{
  "routed_scale": 1.0,
  "head_dim": 64,
  "positions": "rope",
  "attn_scale": 0.125
}
Below are experts of layer 4 (counted from 0) of a mixture-of-experts language model. Rows are named router (the router's row for the expert), gate (a neuron's input weights, with its number), up (a neuron's input weights, with its number) and show model dimensions 80-159. Each number is 128 + 24 x the weight over its row's rms, rounded and kept within 0 to 255. Numbers have three digits each.
After each expert's rows: "mostly gets" lists some tokens that are sent to it at least half of the time. This comes from a sample of Wikipedia text that the model never trained on.

# expert 12
router:102124141111149117140088144100131089170139125165120140166081118136142100131105136115124125116136123162138140146145112163111155130120065131111121104101141130115146119145178140109135093119163156130150184086114114096140155133126134127112136099
gate0:110092106132124147104093124155138120107126111121108131158116132140133156131087148156120081147123092088133144120145134166146150129119137130121101140107069134081108105108133112148083167131110161123119103123119097109153133146131108163152138092
up0:083116124153121146113153159149114093120124142120103116153112144151108131142138156162156152084090174151143113173135115126130176174145132151147138147142147151115099102135179105142124100156131149151114166146142154106123101079147157130126087112
gate1:085101100143161121122060110130131142151144119111122088131168136178182141112085121105144156145127109129111113137151126136164120151154099158099105078139152130148124143137149122105127159118135105129119139186126180143152156152163145130125115122
up1:133121122134125114110156086112113091091165165125136194110114173184108145117165134126163112148121130150191122145104124144133124127125129126061132159132103111125142122167125139151128151112133187111154104113097121109152145116101151134097130136
gate2:119121135119135140145131125102131138082123137125142131159147136125129105114111114110117124144114138128126126119083078098145110130134122141097088112106132124148152085089137156112141135106131136156127182123131065065109099154156159118072094124
up2:100099138134092125125083146125093075131090128159115106099161131114147135157151127110154120127156109129153133156111090095114079145083140151120122137188163142067106140164136121135129138106129086118151147090157112133119140116158137131102165138
gate3:125129117135115155129153157151106142131153115124155135109115128134112094109141120112137118141160109158162154165176144141134106138120118108068155127088103117100114149114175149119156122069172110103139133134156144149124129148107173117141130142
up3:136114054117098139136096134114145116106113164075112101163113085155111138164113120074142136131105164144107111137122156102124171162116153094177128102159175174158129135110107125112107134068091130140127124150108127117097123137111093138136143132
gate4:190112098092118152129137105155160155157152163154108153140124129130117129104162163133189118119114104147161112122147159136153123148134110097102097097152099127123113143137164124112097132124095122114154154179117117126101148118122131162107128169
up4:140124120128119048145138111123132139125092127164170134114110119156125139128135153131139143113098116082121112171147109140141103100144158120159186117139135123160138118133164116114135129149136071137118127134085137127126081055105107141112132154
gate5:135109128129117145126090068097134086127172091129165135123128122100137109150124091140121080138131119118147157123086123122150036183120136102102112174105119099144164127155092159103102130085116133118145181066149094125129141115103151132109171172
up5:138121130133139131133169109113118166098121141100133107111172174171145132090118146117115115132158189145133113066128168104084119127167153114139147102123137142111149149129100111151118112149100132122149133165134138150114129136160126089083163164
gate6:146113122095158116137142148182155101161122109107106076154150159147131127128127179137167092161096154130127118193113102160111152125115136113149145113091162127117119103136161159120149128133115133127117116093127123172118119138136117185137115095
up6:109095134086124102163153125067151183092108106114145119130126101140128140121120129163150155128106127148132114127114137104106114114128153161161121157120126117081138109117086125131115133079145121128078120091126131113142152118093129150152138118
gate7:124144102074117142137149175125130098130118129137091143095100093120136122152123094128182141098084155158141099142135092166140130177111156138136092139170162166112111095161131133139074110106103170175120118174145138094159138140136094099117090126
up7:120098144102103187116119182076081126153113117166117147181154126137113100107080138115129112134137080112117142101133128111105072148154131124120154087098119093117120137146112099129159125082113147125131118150145132153119113125088086130117105119
gate8:165150153126135128116115148143171150111100123116135105182124095115155094101103105175125149113118148158101145122146139063098095110152105142154106128108121119105113130113150154119149148118131081121192143090149114111135150147125088151143122122
up8:128099115108141151106129110123088131158153128135149097165096098113107139129144166139152105097110123123086187114153139107123170084130131123120162149077100162157107109120112120102084123122110132129100104115105127150111177131117138153132100125
mostly gets: " Pl", "ator", "zz", "ug", "und", "pl"

# expert 22
router:098115135134105151119118117109141097136133132149161147133135134111132134130078169109156132108135155125146127103155141125145111090148123166123105099165116120152146106116141115072146089147160124121091101116146160103167162137123137116116150126
gate5:108090125114111127066124167140124092139140186099106135179144157148123149148142134144119154145132136143145110133133211108073123137093116166104157168151119122101117137139143125120146129116186125098116117159153126138125134106153156126141127114
up5:133119158135140152099138129098113139161133148090089147158150140188134109137099148102147103164178135157146100117126136117109123112124118140134132175102103128133137096156149215157133101156153149139093160168117141109083138110143109161119127136
gate6:124091089124119163083156096120115135137119113111157115174100134156131151151154161117145090115161088126121125091121116106138140083115082122085147123115085124120130120082103136059132130138139107130106121139136135130160128119085124177129132156
up6:081124155094141159164140148092133153122103124124128132096135153162123122132156138154176135109124080115116101154085097130184142130133098127129153145128132127079110127081087125112131126132139131150120141142134095094129147111105136101123177108
gate7:137124157152123141133133135116099127145186104117123138144123164123152128155141095127120108147061147146121128125119126100084088127083121111080091172162186148109140100116124137102073114155128109114136134163134146149082134155117147125158106138
up7:122144145154149131083119155100139149128156155121125091105073118090108115130168110110126113121083122164130131135159114100108080158145110112142108115107128153113140137124107179092115096115096128139121147108126134145092168140150120140155098144
gate8:127123142122159152115123109139139121149113137150154175192142117112128104176101128113120133124132173114136099121130101127166149130150139163133122106143155087099073130141124132137136102135139115139172175150118102118142111136119132093092119126
up8:156095162102124125148096098107063122116117114124169164144135128149116112159116165139145142147138138149087117133145106166104147115175113125113096111118150138121129098157138126148111126137092091141127136113181146124152094111162115119134169112
gate9:184149107121138107153122136155124088104162180141115137121157142122128130144106118147087110141116124140148121197130091145137137108104133139109112105131186139151131137114141104137142129118116133143127142099152120107135113153184197107126136148
up9:122137141131133142159142119138193181122144078114154133158121092128113136124158112165121125097165140176081142133099138112128152153168120084126106100104089126120131074145127157133112141120123112113117135128102097102144109105093146146123115142
gate10:124129121136131122145142140134117121136102139132102097140166131112109171137138117140078132160149151146126132129143147140141121133087101133140166149152118160124113154141142156106139166171127160124134108089079156156099135115168088117122124129
up10:107140189092186101144144161177155108109163129153109134152116082112138070138138164116146084124103140114155116113143120132164134107164130166130099137082168099130119145090161134109122132115123086133139135109155100141123164114138128135135127140
gate11:105132117093189078146103126110138128144153180101100157112117167122131125110099128156127108140122134128114143138155087147069117094161125141158114148103118083133105119118186118132108143102134158112106121130144106143114116135134153111163147094
up11:094127116149119107102128107142156144131120123131120113131154170125100141119187109147139136127127114122158093097117102138141125122102080139115164154137143133095105169108130110104135138168121127157125152163121151125155153140102102077156104133
gate12:171116124151122120156152169109138113125133124095123168140121105158101100149096119143129155113152178076117131143153134131107134162150146131152100116145091095121138139146110137116142129124089095154098104110146154127099159082145133101145113148
up12:115116147136136192140130108112162158139094112125143140114130143131136117099092147120161089126135131148126149130138150119118099113115135118124126106148109099106141103150114102097158102107138113154110122140129140096107109108117106166141100121
gate13:139116138120126128091123125117155145141125163130090080136092136103141100131112101160135124119096100140116145117157130130150165053143174175104119134131116139146142135152113154151099123156083098153133161126128142145090081144134130092102104126
up13:135085128112110161108126124203118069141112125203079123115124143108139142121150132129127124126142136071123163088105171118123139136109118144106139095135094134178115114120091140086101174115128117146090149108127133139111142123132109136088133103
mostly gets: " the", " a", " The", " his", " first", " their"

# expert 5
router:163130163098119137117091109123141105120158085121144173162159140128147064116098125135175158123113121108131112143111121150142152109092135151175107131178107149117155129117140108121133106165125149159156132109122155110101136141109113123107143098
gate0:144127104142060145139100103114072137143181149140119125117087129108115132107126139127106136100136096104180168137177104124080173097088115170087122121148132158112114141116103155124143124144115146115118148140142132119078165089131114113097124153
up0:128134132132115136086127101121099147110129152129119122113082145134124132114122165096142126118121110089117106115152160137110092093132114088117153107120126172128119096096091168073114091129126188080143189123108140130106116165099080094150116146
gate1:088118114114090200134155182145102142134108126087133122109084118120145150144115113166150129138122088111132124139157129101118134114138140090207144200148126154151105122097122151157153098161114172128124151102122113164102148128112126151145148151
up1:147106128142111138092168136180141141154111121132138079113124128140102137092118113091140126137121194124138187157092118148120177124122101118155089081138122179126156178127119135128126081141083119155139125134120146174123133156112141140134094130
gate2:076077142068133155117144120159150124161147134146120141142111147142068117115118102113162131107134120121097140154112151081167148125159107099130094165136131136111148167159125165101143082123139145124122128148138160127111124140115110169103105135
up2:157165117169124139106129145086076121113129141094102116109105114104129132138153168143109134163133126147141106138125109157139141113104111101166109158140084114178144110170110135130146132128143102140145121117142104109152132121136162101192125131
gate3:145148101142106110144134162087139072164145130157136109153129170087099106167186097112140079149143149102129108136128121118121167141114148158132165124147203097166165092125128103149146112115101138116143089118155124086130094145147095127126157171
up3:130127132097138110128100135125115174085165123095155110091170135145093119134155129108116126077147117105136108103124139141129116160145153107163100127106114173123073180103113155115107141082138145109087132166163139154119116123170104131124117135
gate4:146150122119099127132149121164137089110156111102119107100132115140143153138113117170127116106106098135130180142139102117117118108160064131116146150161078170149137111142160160120122137121132126132118118126151105109101171139164131106117166144
up4:112111094124134148093133121127117062128128088130142098098150170081156123139103153125147114164153083130116147149163113109115167118146120135125126129143125139075124059148154112132116118123157114123167140128139173139118083151127124104157147131
gate5:100090091096093160087126110106130093147133086136114203121139113148123121128150175133112088154130156140135122120144123135121070142127105148169138114095127134156111141130120139115072093111142125116163140125151120121143102125110130106130117158
up5:152126140112153162144131136122099109134128126134139126118153154131125118114149126141118082129145121123179131071156116132127162121085118131150170135151106120112126139109116137138154183149109096118126131168121114103098087174076118139134099118
gate6:162168113135141151105119133155149114100147093101131111173142134100129116115106116142124148122099159092133135128101127162149126125178112166127090128110080114147092110106156111151083129141148131132116103157095155109161114091172148111130121122
up6:106156160153176116105150159135132147132124165134125113117119122135154147175112161128121144126136116170100127126159095150152102128103074129099127117107088090129133128113096103087132104115122134144136131122153162155109115162152100107186074134
gate7:166154155120098161091141127164163128139143115138090107116140172155146162175101144130117147135120116129130159125139111106133109150078138147113160120146094120141141104122105131115148129133131146181206097085130118138141102130107103124146110136
up7:160143123084117153145066104116099107124120108141149138053134103103145152128130136149095132147130160123098083123162104126193105110139122153090101123117132124148077118166108121126090144160129150089093173117108116092173121145132104096123161123
gate8:159118166125127127155158121117174058144159107131179148138084130139154087151150130144146115114114177108136142144122079110161100157135097125138138117155132100123133075092100147123117129101115122153111168109070106138119098168121111143134096129
up8:150108096134136169144119156165114127153081157177112126082179129105093141113097113120141150126156114090096143185096135103127134113131132125108088120138153138141125156145124105114107109136113110175137136134117160124126131167124123107174125161
mostly gets: "o", "e", " de", "ro", "ie", "ine"

# expert 14
router:114105140139141137136115141126175113120194106162122194112160139144165122163111108122133101114095147098139111129159115147152143115147119119177134151159125097137130120178139113112156123146179138130128143108162163109151134119154118134139150118
gate5:148130116092146144128142139147083115136162181122156110097166175109124140106137132104119134136126088151133111132103111161126136089118121150124137135127168123146107109156106149149119100102110151163163137110127124115138129126103136106139152121
up5:099113118109078144156135128128081136121135127112141125139129099101091114074157134130148168130118132114134109104171155144139130138092081134091102143118204125103157133173110117151138152128120131141166150168129156114104084113127157081124128105
gate6:126121136135121128141170123096134117115152111133123140132135139111088138186116154147135139131130138157108098131106155122143151126127084094139131143114127160148130120126095107166134186137165090094123114165111126141177139124109145134117153137
up6:143148178160136132105109135134137173204121115115106093108106111115140154122105146132199091134118110099113120148178117138132167116157144099104129143138119130142076107111094111088109153144119139115151127125138115089158146148141104148112143160
gate7:140138106119178164138145135116085146147131125094115151087152093109138161109129159149128145119111082128166156131126137094123151165134103109084120134148154156165113114166129151079120139153127111120106101120147136087142099178131182133147126163
up7:102143180182137102106092105121162135153119098138077096164102135146101132173131092139089136154149124155112105122095095125119132132122141143112157113100109110124136096115160104146145154121165155123091132143158127159064124097144096117098147130
gate8:137148151137081121125156077108088132106123135140157124134158136153116133148120131103169096115077106096141128106130169099128147166145132117140126121118132128123111145157144152173127127139127160095081137146132209136132122087132129097142125113
up8:121098152143148091152147138124137139136159142161094154170105122136102141119111152095106100144116160137160080082121160143128123104107110140134111118127104138181157083123120115132111122151111123107164099064095112107133164152108110104164118105
gate9:150141143135145132131106125147132128138169174142111103115091147144161121124107117112111084119113121119112158149154143135153157153107075092123135112089090141137132148075088131130113140085117063149153167082107137157171094153173094146145151132
up9:134133163141147144122137106114121111110101106125137164164158127142125101097144110123115136120148135120114133148087109120100133109145121129120062105101165078155107157126118130118150133118125157124103150144177098127120145133115120139149108093
gate10:131100183155115129106107136146128153135108101196130139103121118104151148127141144153121130104109092090156103160112120124118157122150128139123068090104126102138116117109140133117140149137152146162104125129155144132129099136114091099099114149
up10:162138121121148155127119137146132119132107164182141146088129123181137114114131106125144110142148152103117103115137130152139133167130161138117123108104143161144133114147100087142090101159136123139107151095095118113115085113134135122121120129
gate11:140104187118082156136132158081116159119142104113149065115132128113162097109115140161121146153134127128119095091112149154129104108115141200156128154116168148133109145152087166099110126095161086141085137105120100102134124141131114089127118108
up11:102113167133116142105091134088149158147188083140176122157106102103132115124097140124104161141141125097152154141139123157099130107091140128127120138172145113125124153066113104125122129083103146152133177143113131071162145142134143071132110124
gate12:186123138138162098127134156094130115151131146151133064090134169142150109138123133102161171149175138103149076100116157138153147116110108124133147129105123145158139147141122138128165111091139156166110122099148112142166135115145106131134139078
up12:145123164105145144147127097136119161076124139131155106075138171129124131139119142121159145103089117119143169108135166151112162119086127142100111125120080131129154131185085133133120146101116122081109124171144171120138109098119090109141148115
gate13:059148128116094138126140125090158116165139131111138098133118131152086126137128118152138151150107115084148135191138124094132155117145145143177152139150113107134154134124137136135125103108133096137169106127118133110085180144101106071115153183
up13:104144114120125145163134063142144106128160129150138152128118198107083078117135138161147147119106082143161131110105086108111153097154128101132114110154125088136142103173108164142108139095124145137101138179123119119153134146081096140137131167
mostly gets: " was", " is", " he", " his", " were", " are"

# expert 25
router:127136157107145165112130119107154101184153117126120163143120144093184099110095185116155158133100153138131103108144172150153142117151139124164093129158091102114140105132159108112183104136138141106152111141110129147139130124150153128141151106
gate0:148091125125118145138155142134133165139151119106140153138106118110095091124084131074166154126116096163079124136159093167121144126135155131117095115134124142103108091055079112107153140121139134154143180089165168169126123125088146147128157122
up0:130118112090143089118161123163141154108138132128116143091137156165126046104159162124049143131127125114109110157124127094142160119114129134110125092132147154100098072104117121106096097133166104115160162107144144109105156134113139165114146163
gate1:156122129118118141126175145125096144101150104114126162143145190141094086151140117140145135123164145193160164106083127126131165129125091090103145150122129162151129111135121101172152148116140128120132154154113156131141144174137113131149127114
up1:170117147119121149164132115131144135111129070123153101110130109177131149109133108124112128131157130154132111106122131158150192131120124141076088156133155127097182112091119149106105157098160099131178106146098128190075154103113142126134108154
gate2:135122138126133178136110132134107089115138140121139100120119138106109104184144113121075123145088092115139104140071118113128103136093099095106168159149149136121147111129124113113145133179146148172121123124135095155152171165128164124141150150
up2:108144086127159127118133060105100113139124169133107126087114123112120118126099139158143139127155099160138105179112109091102117113106140169100146125105118104112126123104146159153155110166143119127134128132129143091140138107095149149125101134
gate3:153126145094140119111100124131112142129122146162143133098096109139113140087093162162163094157094161113117119116159129131128080141144082146148149127163139120140133114101110168120113143147129111111159129149148159115150098114131103119109144134
up3:100158158101137106119130103150129105139108160126158119167109119161159128130131128191140102126131130211123089124141093096096122110165114164117098130148118117128140123150131086148132156099163109101121137176109138137136107144118164147105103117
gate4:147101104107114080110089098107143122142123132151126159163108120130131181112114102136129152117183120128178172143153117160122117077124147147110143119144145138126109170074167140123142150169159113124140150137098080092130135131093137131089117182
up4:139126135115126142163124157122083163067100184101151127116099128111106084177152124131109131118128180113102112115148094090128148147146130118120106120154172159132146130179100126145090143153135127112089132161141156118142125099115144137129098096
gate5:148147117089105112141116154163139094158138109131112113145159094138126120138110137147146179146137122120103108101130136138163089109124133143138171138136148128140151097123136128099144152183127136096141138111127125091172086112131115109110166096
up5:135139145161127124147135122133119111132129088114129112144150119185151173170096146159134136191119102089095137106163106148157154127112081090111111097141113157147134136155107122088094122125156121155113142142094145164127162128160127141136121108
gate6:109182117058148143130116109132089105132125120104120103136095106090123107164106137135132087124115166100102130138121163146116108130164104139134124138112112104135159154127130111127081147152133104114080143138107172134156117107129104103140122163
up6:130095103162117118170153104150128141121097112141116096146139134159160151082100118126140104131092140104120128119101140138162132140099152178126119115082119124119115147124081096141162111107130133077161123099164110080093122125101096159138149152
gate7:080134143104122120117130122109149113177142126128122128138114144134127156124115125139162162137112098091113134105135156117127158097121141143183128099123107112124140104158134120121192084164117137082137078121118174109147127108132095111099148139
up7:069115126145160099095107138120144097138134180104122108141104125112139178132076123160112118118142123146126127127153175166089100138124118164101160113146124093141096168108140132131148116098131123107090117125123174078113102115132135123149164173
gate8:094152156179177096131099117137135155154135058105104127171133084153100153160096124136125110123150138091140135130129135151116107167168133134124135132114112119116106090114143148112133089133129099111079122135142094149119093080117161144143126116
up8:122116069153137093110112150105148181159142082089142149118131111145138158137140095121100126124125138162129146171118139137142117150156136125140126133115133062114144127101125132175136177152148096145119143113143078168107114166137139142119116124
mostly gets: ")", " –", " —", "ina", "}", " USA"

# expert 23
router:122116166103131116148135126105122081185118128114124157134136172154155062162134142123141120120083097125148142143147137141131138157121148148154125117159150142149162132104135124082152128122146115126173167120125155103185141154139130138121164149
gate0:110125115088125099178106149122150138117184101130141131156161128108134073171079149142137096128150129127105118099135099122154160121107102150141084159089127148165182126122107127113176145127155117139157110129147151150134150123132079121111106153
up0:129150107162071154141105126117108131113123172195115148098149101118131128120081136113066131136121106121122139136104140129103120124077139114118123107110156075120113140150076140153115124094097120088122130135150104130147086143136107127080126126
gate1:107133152172123127124124091103093176163117140147116156128114122141104115140175128037103100126133149148148117153116134117103144108149114130117146138130123118139131139108116133081123137121112106136128140065158155107162155134096092107139109164
up1:098129126121147157143141103142096098089108127132110132166082109083154134127103146102160082123128141117126104149122113126128091103109130121107159131141147133142151092158143114122111164145147149170065133143118146103129139154123149109123141146
gate2:101153133150102153112133161090078097126102064125172097110106127152148119117179107161118109138122143103170145129139127146118136124122132133124133138101152151157140146147088165078108130117160145130180123147151138120123137166116135141131110127
up2:139132188126129106118150102134136133110183143123102103090164175096082164095120134123095127085126146132163106146103152112104116121144133113121128172145115111150110088116098163103126151115105089153135138101165142153136098138168127155148142148
gate3:104120128098118156150151108119119148112114147171109157139133128110130133155167148142114113114130136170127131164129135108140111147119141107123142117135168141142129168103173125096134125123160143123164139100077082119151086188130169115139120132
up3:126135165112102119145115125107132120133125118111144150123160126095152152164103114118121128093131137097099123123088132118093064124148101104156143147125116118160121155137114107140162111149145072140122118115132131137087106109120104125162140116
gate4:109159098110116102129111100173073107183145103134147134107149099114115145162153102170107115105110132116104132159121132096140105111155106119179109120164120137098155122107103112094125155139135142122161162114061124105163115131162127094120116117
up4:091110163088120130106123131091135111102168153133147119137126150116176146169144105144163148119150173098135168115146129107125148082147167137073134123130132099147175134127128130118139105139142126120158139114159102111126130134145166094132066111
gate5:092105147106146132102142122125139082171082147127165120105142141154120098137089113103114116147134100126151102160138146146138134067180126116134162125108155132132148175128130120117094165159059148144154146131133138123134152161135104116143088103
up5:108121195120104109127129091134146134118132176144101128180149148124153131109142123165140117108162141178135142123150117123160165183183123089141127169149158178096139126105091122103147129153133092145124104162130174159111140157077133139127153148
gate6:136100133121128103128142103111148140131121097108135110091136147113143128122093093100136131135159135076155133155069133114130128150116156101136140107189154128152138142123113143148129128152183101114111109176052145098099139138118116124112128149
up6:100110078148125134105149099134118162087098122092127098113136121092086109141080192132147091137143132139077116104137118109120168102146160124135137132144130096151141126185108136123128132127137167106096126168153178067165156154120106129133126151
gate7:128111100175128116137134130140127123146140120115149138146125181129124119151168138117098108073097139146080095107077089145129125123150121073118165161123116120130150133140094121093088117119071112150140123101126091107085151107114160131158161113
up7:139102186151143144141138155151152125115142118106129139138105165093141098122086095159160129127133094171088151121134120125149103118122091112113135129099071149157065121118172124168144139149101102133132096165126118170163157129110136127102123145
gate8:133165116140147124156175154142145149116132137140111140152097116142144163112164065126144149126148124128191117175122139104146090117118151109119138155114156177120149097071104159102154113123131119133110148100135128111152158131119098141143140175
up8:101141132105148112137139160127116107133105124134119160152101118096186120097108111089126132122145131171146119141123146097183132121147125159190103140129145172164101158118117138152142149123090130143130115150103142116151140084122136138079087135
mostly gets: "ar", "on", "ad", "an", "il", "or"

# expert 11
router:106130174147118142106132156132157100157139085142132149146143161100156119120120148086112150115110134129157152106124149173116118121105119131125135120133123123142174160110152089127132102113162132137139139148133107125119142139124127103103174110
gate0:135156148134118108173121110139159149156119092130083199152146095128136154110138166081125148098095104136127157095142115137153178132127137120159138111157141114111140135169179122136162139072136136167111129129091143142155134107108158111118158142
up0:136129092136180122124127106099104126117131108123128110108081099153151099112136086125135153120173073138109166122165135114114111153123156117134096101125148124157100079086176097123106126136140126095161118103149127150132147140090118114149173121
gate1:108092118103107125155153147118110122135141098191140089136141070116155143100091111114108115110180120134130103087117142131160105121106143133120148125131131143112163093120154096113104140111165120135107133089130100131129124166147107089100142152
up1:145163152168134181137145140155103135137165092088122132117102099112098148126111131134087152165135104162149101126127121080110138133137145116093079113123120146141154134094143123134173150119122110135109138203121144108138146099110140098126124149
gate2:117147101110158121179112123087081081119124086086121143122150144096161118113133116131093118099146119103150126127135135142105116119081145115097137109116108120175158125154124138131098067090126129129134147114123098123109138124119127104079117099
up2:130117120113171076139126153095144113147125137108112078088151150100149115092110163111118098121132118118091116150103149119083179084097166109124143106099100116161087123132149142131156146131129125098101145153114130130095114103112147131151097152
gate3:126101116118111163126119132145095106163150145148086148128137124060150161120125107100114077132128127091154093109123124107142140101113111139117124117125156121127157092148145122103150150105130117131153112106168100147094126110119116144080117114
up3:139130168172141167133123200106120137118125130163115134099143136121132160092119119116083144126145127118121143139125168107084178140151145121154157120126137138182108115102149122147148132133151122116159130123130121122149151138156125141133156142
gate4:128132168139130130138090113140124145158079120121161068146162090134113134142100167089106123138177146169122142126144119119084163114149119174163114113152109131175091166177178126118125137085157123100131137141122112124124149163140138156164130152
up4:130144153145184127127152138109152141102133148103060110162149151136133158136120135117132111116101089132127105174134147132159102109102096143162117149118133129107132129115119122106125122129071113146125152116119130141150132100101127134158118079
gate5:129142105111117146095181159104136140119151119099080147077103117110129092105135144134138126108140076129124151134139138105128131149142130127085151077143146128132145067100143132109092132096175119089100097121184127103135159131149136147135103107
up5:142124140134113110123112097172120145149142075110119127138100130158079114100084111120129125151084123124101159109147154120114126152133131106078178115140150117099115103146136157117141142130155167126127159149137148135120118095175114138139135131
gate6:131122122154139130166114178124125103122161102092116153147124123130134178124110136155127120112161121137141137151067112103108089154151116119113114143087114162122151138153133144123093130093115165084109133135145066130119104122151118095116123156
up6:172159152087110130126128154106109118117114144146094113126126086162139078116121146125102088130130098156106101118133131140115150091121115145144114127159163115143106127142169155152094126138120089120088155139084101129107141120142090133182083122
gate7:138158161104111108141099140075113156086162132129103106129108107124108123129121149102111130094146145109079112155138087109131143121086117108087129120150086113162146101130134094134108120112109129139113092160144069160154157131118107123137099147
up7:149119113150155082132130111125120124125130131152127102138119127117125117124095131093083102132114094097132133137143141154135091144164095125148070094143077151133093131144132134082175131102138106149118143110114073170140087148159112110142151188
gate8:149130156176123142127144165118145151095090159113141121119136132111107139121120162151130119137110078111159138160163115109104130131108178121133083126097120141189160126135152143141113094097145137141151134101163131163136120121120112102114115102
up8:125158137116107119106113157124140141157104095115112124155116143182086103135109171123147144109108159097103139130158074097151115100170153129160147149121116131108071129111132140125105121137102144125084127139125142118126065147107112142151119103
mostly gets: " L", " R", " N", " l", " John", " Al"

# expert 20
router:138161156125156141148120136092142101116135101152138134154085121133147118169122119102117114126126157132164134123162084131095096108101105169129107131137110154118146139112143131089139122122177136150140194107126135125127140186116147129081146131
gate0:155138143138102113105115172112104097128148123099120097147149109115138120137118114124136118109099143150120103151161124128126122150119123145121134090138168128159105078141114121193142158131138117117130149095165091084126132172119158153146096124
up0:105105160121127108156158111138086092117182131113146070096142117096142146119098112133110179099176137075184139111135096136132125135077110134102104147166161142156159142104161148144146077125151099110099116125129145142159108095135114150103099146
gate1:188164139112088169119129197128153140140107108120118106124107158141125141147162185127105101133096153145115122126150081124120078082137144160093094099137110137167093121142126123134121122109136110112162149126122142114116155152117119117119139138
up1:118134152123100074085084124135130108149137079140173120103142100099157162123126161104103120143153093130140128126172157147128176172175132138110118131138111142135147164078162142125140136183135158118096151140120102145160111088102137118091154134
gate2:079104137120113113186125166066128134128145107153125151120121167133149144061144100150125089110119135143126168081128119106092134126121163142117124091133118093118108103104119103117148116147146145116162122175144144057137126121108121144129133106
up2:155177122104101130160151166150117110123111156131099149133156100124112113146136144167144143141117124123149081075103102197149162140191107105130104136113144131165119141117105144187125151132130151156091098127120131115132128148130108135109114122
gate3:135129121118176153139153149162117142146130127116125116147107102095119156175145106144135157131116136106133113130137096098104138141121123102181108080131112123139111129117162126153136176135114194091100134094078115116127124135116109136127118134
up3:117120121122176132154108147165182140111156142127141126127094118149116163150148113156134123085162101148133169196150131167106138104101124143116160122187112190104170110175137129103153138148140147097129117101118140083074116148154132148134133172
gate4:096127122127106179155117155082140146141095176089129126112124151117135125118120132096129119137122128102133092121104140151111121172065121074169118135151130098152133145109145098098131132125177165141134119138146157140108118126121152098160132163
up4:155145146121106125141128155123139122132151106162127118131139143133155142181124137121148109118174138100115097169100149151167109109122165082118118094150088148158168147129068156153131106117156121148137150095138137142129130106134106075118120080
gate5:103149123100094140173154162158117100125146108149112102126132160114128104117116181115157098155106117131129173135111103171146115120148139132110119114187114142149141110087139108125148120140165143103152134114103178116123134113124103167131186181
up5:082144122122134134076177156153153123129134142118111114105163132129130144159156138133090164183130088114149125155140123110143132103116164131153148171132105122143111146058150105098118139184136121132103111063102180104139139097107128126144163111
gate6:114128109143136136147130172128113098089076111158118117158137134085127111138112107155126160127157161179187123100168129114143144163125153172150109121125102119125137142113122128163116109145126121156158135156131145103107109158081132088096164137
up6:113128147109118124159161147123114145147140174140160122112159143115106141137142146173118087136156134144133144117122168151138084104096133098150107108106127155142148153119137097146147142125140117107107157095108118080159165148114124119124182130
gate7:089119088136091119123120149121107120119132147143140110108133151132097124125114155136122107084141176119093154139124178163106099159142084148121120109120101131101139140136157144113120165154151101129121156101088167111095134168114099108129116107
up7:143096097098160163131120157140106121122143136099098156065097156117143145117129145137143104144145135129077152136138154137094098084129114136122126141115101123151104129109151120129131114123169125082167124106142148083179119137071107118136140100
gate8:131119156153168116137123141158125111130134105108151118082108167078134102110148152094114101169125177153171140128115073140140156114177128106114095104154101122145119164113109130140162138124127107138127085126102146087133108151183137129118171140
up8:164097135128115181141143094155102132144115155148110143102122110107131163036089138147068104137140077160148110115122133164137095152149121150122160098217145143128123136131138156105164118139105089150137122139131116122150140128120119125116130115
mostly gets: "In", " there", " inter", " due", " dis", " ex"